config.yaml
d_shared_expert: 0
routed_scale: 1.0
balance_bias: true
norm_eps: 1e-06
dataset: "wikipedia_en"
Below are experts of layer 3 (counted from 0) of a mixture-of-experts language model. Rows are named gate (a neuron's input weights, with its number), up (a neuron's input weights, with its number), down (a neuron's output weights, with its number) and show model dimensions 240-287. Each number is 128 + 24 x the weight over its row's rms, rounded and kept within 0 to 255.
Before each expert's rows: a language model's description of what the expert responds to; "mostly gets" lists some tokens that are sent to it at least half of the time. This comes from a sample of Wikipedia text that the model never trained on.

# expert 10
Latin name endings
mostly gets: "uc", "os", "co", "ino", "us", "ero"
gate0 [137 175 123 129 103 118 122 130 123 114  98 139 114  94 136 168 136 145 162  90 164 109  88 126 147  84 126 101 167 120  85 122 139 111 165  96 118 128 126 143 149 113 180 116 126 130 152 115]
up0 [117  99 108 127 141 115 125 109 131 137 158  92 105 161 127 108 145 117 134 159 102 155 150 100 172 116 102 133  99 130 145 136 111 123 156 119 163 163 127 117 131 141  65 127 107 148 145 125]
down0 [165 113 139 172 122 110  70 119  91 159 139 118 119 127  98 143 122 118 126 111 127 137 115 169 150 117 119 148 137 138 141  92 154 129 125 149 146 126 105 201 125 140 159 135 107 134 113 160]
gate1 [124 102 127 154 120 164 112 110 119 154 119 131 117  88 105 186 144 109 104 137 118 118 111 158 124 105 110  90 113 162 110 168 129 157 159 101 105 119 138 111 148 135 108 115 173 111 125 119]
up1 [136 127 106 145 171 171 130  96 139 138 135 133  85 126 134 116 134 117  76 129 117 123 145  45 141  88 133 111 122 123 116 134 131 123 107 148 144 147 159 114 132 144 126 155 142 127 128 122]
down1 [ 82 129 131 155 138 149 142  76 133 140 138  98 177 179 115 108  91 122 109 147 155 137 174 114 118 108  82 145 117 134 119 149 131 135 133  95  80 106 148  82 142 144  97 139 119 149 107 151]
gate2 [132 187 133 145 123 173 163 101 133 123 131 134 157 113 143 121  72  81 103 163 111 163 111 139 137 137 130 125 119 118 117 145 130 176 103 135  79  95 126 158 113 130 140 118 147 154 110 117]
up2 [186 122 129 127 167 149  91 153 132 140 150 136 108 103 147 130 136 154 123 107 115 118 117  88 143 108 113 144 125 112 140  83 138  88  94 151 146  75  97 176 139 106 126 139 118 133 106 130]
down2 [129 139 138 149 132 122 153 193 109 135 120 105 115 107 106 127 158  99 133 109  96 111 139 149 118  73 142 102 134 128 134 135 124 144 165 157 141 129 124 112 141 111 134 120 132 134 131  93]
gate3 [162 133 132 132 140 172  98 156  98  86  98 108 120 113 144 117  95 106 126 119 134 124 120 142 159 123 182 141 155 126 136 146 116 121 125 148  96 154 104 140 142  82  94 165 160  96 119 176]
up3 [151 149 118 148 113 166 138 139 149 123 134 112 138 139 143 118 113 105 123 105 160 134 170  82 147 142 154 124 176 172 118 114 145 185 104 145 118 133 148 127 128 112 114 157 134 127 122 124]
down3 [132 134 133 162 153 116 148 162 146 124 129 155 119 120 117 119 152 128 102 108 109 136 129 107 114 141 129 118 153 120 120 134 115 149 173 161 154 134 119 133 127 111 137 155 146 107 124  93]
gate4 [102 184 112 147 162 166 124  94 152 130 133 119 155 143 102 137 132 116 129 100 139 111 140 152 135 143 156 156 109 123 168 144 168 157 142 108 146 142 131 163 119 145 161 106 112 108 127 133]
up4 [127 177 111 130 147 117 121 125 145 139  85 120 147  98 109  97 195 125 118 114 142 106 139  89 107 140 167 150 137 141 112 131 158 106 129  99 139 110 117 155  84 128 143 105 157 152 153 110]
down4 [147 112 111 113 140  76 107 101 142 166 122 106 152 139 106 108 108 108  99 125  89 159 104 139 144 143 125 136 133 165 134 123 142 113 127 103 105 143 125 146 154 107 138 107 108 132 155 143]
gate5 [114 143 152 110 114 112 173 120 145 132  98 137 161  97 135  87 117 137 155 148 140 123 155 163 144 130 153 126 132 138 100 170 122 151  96 109  82 151 133 148 124 120 119 117 127 112 156 175]
up5 [146  93 170  90 102  98 136 138 167 134  82 132 112  57 120 172 137 125 123 122 118 138 148 175 118  96 143 165 122 125 144 138 114 145 103 131 113 134 127 134 116 134 171 116 110 134 173 108]
down5 [128  87 138 112 119 146 157 116 113 104 113 123 127 106 166  89 123 154 143 112 133 146 116 128 122 108 112 170 125 143 135 116 115 123 111 113 148 144 103  82 114 122 125 123 142 151 138 114]
gate6 [142 111  97 118 130 116  65 116 125 152 137 132  93 163 142 163  72  94  63 120  74 144 151 148 149  95 154 110 113 130 123 179 119 129 170 144 127 137 175 120 122 156  91 160 145 154  96 185]
up6 [ 88  99 102 148 107 136 160 148 163  65 119 100 126 133 109 130 143 104 185 114 107  91 154 137 104 125 140 147 115  99  99 107 145 145 120 123 134 142 112 168  96 129 152 127 147 128  84 128]
down6 [145 151 120 128 134 185 126 149  87 152 101 109  97 159 164 110 123 127 137 126  99 132 101 101 120 163 140 111  88 150 116 131 146 116  82 160 106 174 122 129 150 121 124 171 100 150 123 148]

# expert 1
Short name and unit fragments
mostly gets: "-f", " sq", "/km", " km", "f", " degree"
gate0 [ 57 101 103 141 146 133 118 128 117 162 160 137 119 114 158 137 146 114 114 106 156 168 158 165  87 160 115 117 113  98 143 144 139 138 123 143 133 114 134 131 104 140 168 110 163 170 110 126]
up0 [143 147 152 116 107 152 109 117 137 115 149 164 124 108 110 112 113 142 151  87 119 147 106 132 112  96 137 111 171 156 120 151 146 124 130 125 118 109 160 116 148 112 153 101 119 101 113 131]
down0 [135 129 100 155 111 172 130 110 144 137 146  90 134 143 126 140 137 106 100 145 115 116 178 132 159 126 102 112 134 121 114 150  56 107  77 105 156 151 124 132 187  91 129 147  90 116 173 120]
gate1 [113  90 138  89 132 144 132 117 123 112 172 160 138 131 114 149  87 106  85 133 144 141 180 126 136 110 131 139 119 134 115 117 112  93 163 114 134 141 146 127 140 183  92 104 136 125 136 142]
up1 [140 161 131 172  97 140 122 137 127 163 134  86 141 134 131 139 127 106 155 125 122 113 113 158  87 101 142 147 108 148 139 111 111 148  74 125 126 106 113 136 155  99 107 150  90 142 145 139]
down1 [117 107 110 117 152 115  98 125 137 108 132 103 104 102 117  70 152 103  95  94 119 145 137 135 119 104 172  96 115 134 127  88 118 179 131 142 111 154 138 135 119 131 108 139 113 121  91 112]
gate2 [101 123  67 114 153  98 153  67 114 160  93 177 116 136 120 127  50 135 102 128 134 116 133 169 151 127 163 128 131 141 128  97  92 169 166 119  89 148 134 133 118  99 116 106 113 147 121 109]
up2 [175 124 156 161 133 151 159 171 144  95 170  80 123 183 138 124 165 154 132 123 172 136 107 119 140 134  83 134 149 123 151  85 171  92 128 129 100 118 147 134  86 140 112 126 154  79 138 153]
down2 [132 160 102 113 136 172  85 155  82 135 137  85 160 115 124 163 122 116  99 100 106 154 177 118 178 132 120 126 111 115 119 124 110 135 127 125 110 149  92 129 157 132 145 117 144 160 101 149]
gate3 [146 175 117 146 162 119 121  90 140 133 108 109 136 102 105 119 101 101 136 151 144 149 152  94 152 102 123 177  81  84 157 113 149 129 118 126 196 126  95 107 130 139  94 141 149 103 115 128]
up3 [141 161 138 140 120 136 134 124 154  88 111 162  83 134  86 136 109 101 149  90 148 123 117  93 104 133 129 133 115 107 121 114 120 129 123 169 149 148 136 125 103 136  96 129 135 115 109 140]
down3 [128 132 148 124 142 106 174 142 130 151  99  90 151  96  95 142 143  78 110 177 100 137 115 123 131 116 108 137 146 129 133 139 146 103 152 133 130 131 148  99 141 161 120 131 137 134 122 125]
gate4 [121 111 144 129 114 108 157 136 112 113 101 142 122 163 119 181 133 127 140  89 150 111 112 153 129 124  83 100 108 139 186 123 110 127 146 152 128  88 131  88 126 111  85 102 100 114 126 169]
up4 [128 119  89 138 104 151 116 117 123  99 101 113 143 169 134 115  76  98 105  92 153 146 110 149 142 139 123 124  92 104 153 139 124 148 143 146 107  48 105 126 118 150  93 143 128 154 111 164]
down4 [142  91 130  96  88 170 119 133 153 128  74  90 154 123 123 102 115 141 136 138 140  93 129  98 153 169 136 108 165 118 131 154 113 109 131 162 152  90 108 142 171 119 133 110 117 111 132 136]
gate5 [115 105 117 145 173 133 120 136 106 157 186 151 132 159 152 116 126 100 111 142  94 101 157 160 193 101  78 105 115  78  96 137 158 109 121  92 140 158 137 173 161 117 161 136 112 112 151 169]
up5 [112 166  87 136  91  71 132 113 135 134 116 124 103 116 141 175 130 117 127 152  83 152 152 152 110 163 141 152 135 160 116  86 133 130 158 155 167 102 109 143 129 131 101 123 145 110 121 119]
down5 [ 83  90 142 125 167  78 132  91  84 105 156  90 148  83 124  98 131 103 116 159 143 124 148 124 139 142  89 131 116  91 132  99 153 156 152 136 156 146 130 119 162  91 114 120 184 128 106  84]
gate6 [ 98 100 106 108 162 132 124 117 104 103 171 120 161 127 164 140 152 102 138 147 120  95 125 123 128 138 100 101 160 135 137 144 120 178 161 120 109 159 139 115 148 155 124 120 130 153 193 125]
up6 [146  79 123 139 125 132 127 106 101 158 124 135 143 139 122 118 128 132 124 153 129 104 142 194 119 170 156 139 118 105 127 108 123 176 139 109 145 121 136 120 138 110 120 122 156  96 152 143]
down6 [102 120 105 146 116 117 123 139 122 157 125 113 102  76 177 153 130 105 128 160 115  97 124 145  81 130 156 142 153 132 119 124  80 154  98 172 144 105 155 115 148 121 128 124 105 140 182 135]

# expert 17
South Asian name syllables
mostly gets: "iy", "ya", " Ak", " Bh", " Khan", " Kh"
gate0 [135  75 115 136 142 121 109 166 116 124 105 144  93 139  93  87 142 172 124 133 112 148 139 156 133 126 143 127 122 155 135 159 146 125  87 146 135 156 131 115 168 116 178 102 134 123  97 110]
up0 [ 86 141 131 140 154 125 134 180  93 113 147 140 106 142 148 162 115 181  77 170  92 153 128 166 107 139 128 126 133 138 109  94  99 125  97 131 105 104 141  98 146 126 143 162 103 100 134 105]
down0 [135 124 135 148 138 146 157 125 112 111 124 100 118 162 106 135 137 113 126 108 142 146 125 157 145 119 161 143 124 123 141 183 167 154 148 161 138 121  99 159 107 146 157 142 122 118 147 127]
gate1 [102 100 138 119 131 131  98 103 126 155 134 172 127 104  98  90 125 101  97 102 102 120  83 130 109 152 129 118 138 138 103 141 187 139 132 100 101 126 131 125 130 146 168 131  99 150 103 125]
up1 [151 118 127 162 161  98 133 172 106 160 136 119 130 130 167 131 135 130 153 141 152 131 125 133 128 104 135 145 130 137 143 138  96  69 146 157 165 121 119 134 152 101  97 118 136  99 153 116]
down1 [102  61 139 140 115 158 162 152  78 137 124 125 140 135  95 174 104 131 101  74 117 165 111 114 136  91  83 142  84 136 118 144 149 138  98 116  93 136 102 145 109 117 151 141 120 124  93 126]
gate2 [108 118 137 108 106 122 142 113 160 125 129 122 146 146 113 133 148  83  63 111 113 126 118 123 100  98 110 114  92 138 152 133  88 125 111 148 161 102 159 145 193 114 157 111 152 155  98  83]
up2 [107 147 137 146 141 131 131  83 151 159  99 146 110 153 120 130 164  90 104 103 110 154 177  97 121 107 133 183 128 123  94 117 131 115 127 130 132 103 154 128 149 120 100 149 118 143  87  93]
down2 [111 150 120 122  46 153 151 144 178 153 105 118 137 116 143 180 125 108 171 116 129 100  85 120 105 122 128 151 101 107 134 118 155 123  91 165 139 102 101 196  61 131 150  92 129 108 102 145]
gate3 [116 157  95 157 123 113 111 109 116 124 138 185 109  85  90 131 131 119 136 104  99 116  92 139 118 124  82 112 148  98 137 116 118 110 110 140 134 128 112 136 116 137 114 103 172 121 146 134]
up3 [169  84 120 134 141 136  96 124 121 127 152  89 169 119 136 131 112 141 163 127  91 156 133 187 166 144 135 122 158 105  94 110 137 116 155 160  84 115  87 136 131 142 184 132 107 122 121 122]
down3 [150 125 138 143 120 109 128 102 126 128 137 149 136 133 121  91 108 128 140 120 103 138 104 137 100 132 147 142 151  93 162  97 159 127 140  97 143 140 158  94 129 146 139 190 137 109  92 138]
gate4 [118 157 141  90 132 139 101  86 106 106 167  94 163 104 155 175 156 119 114 114  91 148 117 125 121 125 124  84 150 115 137  96 149 139 114 160 131  79 134 132 134 133 155 109 135 147 148 106]
up4 [147 138 152 145  92 102 145 143 136 139 123 168 130 126 142  55 165 132 133 124 148 142 144 112 130 146 149 109 109 115 116 150 116 121 134 116 114 129 123  81 132 111 104  98 134 141 107 130]
down4 [167 108 135  89  82 155 119 130 110 123 154 125 124 129 150  92  95  98 119 138 146 134 127 130 124  96 147 153 145 101 102 131 137 152 115 117  97 119 129  85 150 100 117 108 126  95 159 153]
gate5 [ 38 109 136  93 123 126 110 133 143  98 122 127 185 115 108 103 108 126 103 149 104 138 133  91 124 132 141 118 126 138 132 113 137 153 130 160 120 106 103 125 179  99 108 137 109 174 142 125]
up5 [ 97 126 118 127 145 112  91 112 148  84  89 113 113  94 129 107 121 114  65 153 142 132 149 113 150 151 141 140 165 158 176 135 129 124 106 127 118 117 139 167  94 102 130 142 150 135 152  87]
down5 [148 101 145 122 155 126 140 168  84 100 156 121 104 135 131  97 135 137 134 149 162 139  97 131 113 123 114 143 138 125  99 119 102 133 116 111 137 105  99 108 120 153 134 154 126 170 134 164]
gate6 [140 121 141 125 137 129 147 130 139 137 169 135 131 164 149 174 150 113 121 122 132 147  83 119 113 124 145 159 124 118 119  98 113  78 162 138 125 145  96 105 114 153 118 102 171 159 162 119]
up6 [ 85 112 139 132 127  94 110 116 116  86 103 102 151  90 143 137 194 149 136 117 131 178 135 183 144 135 106 159 107  91 143 120 161 117 118 120 126 111 132 136  91 111 136 161  68 134 133 123]
down6 [124 115  89 125 114 119 116  99 118 117 120 131 108  75 139 144 119 131 149 108 100 156 155 132  82 140 114 116 125 100  82 130 140 123 124 145 115 117 162 123  84 127 143 141 119 129 143 136]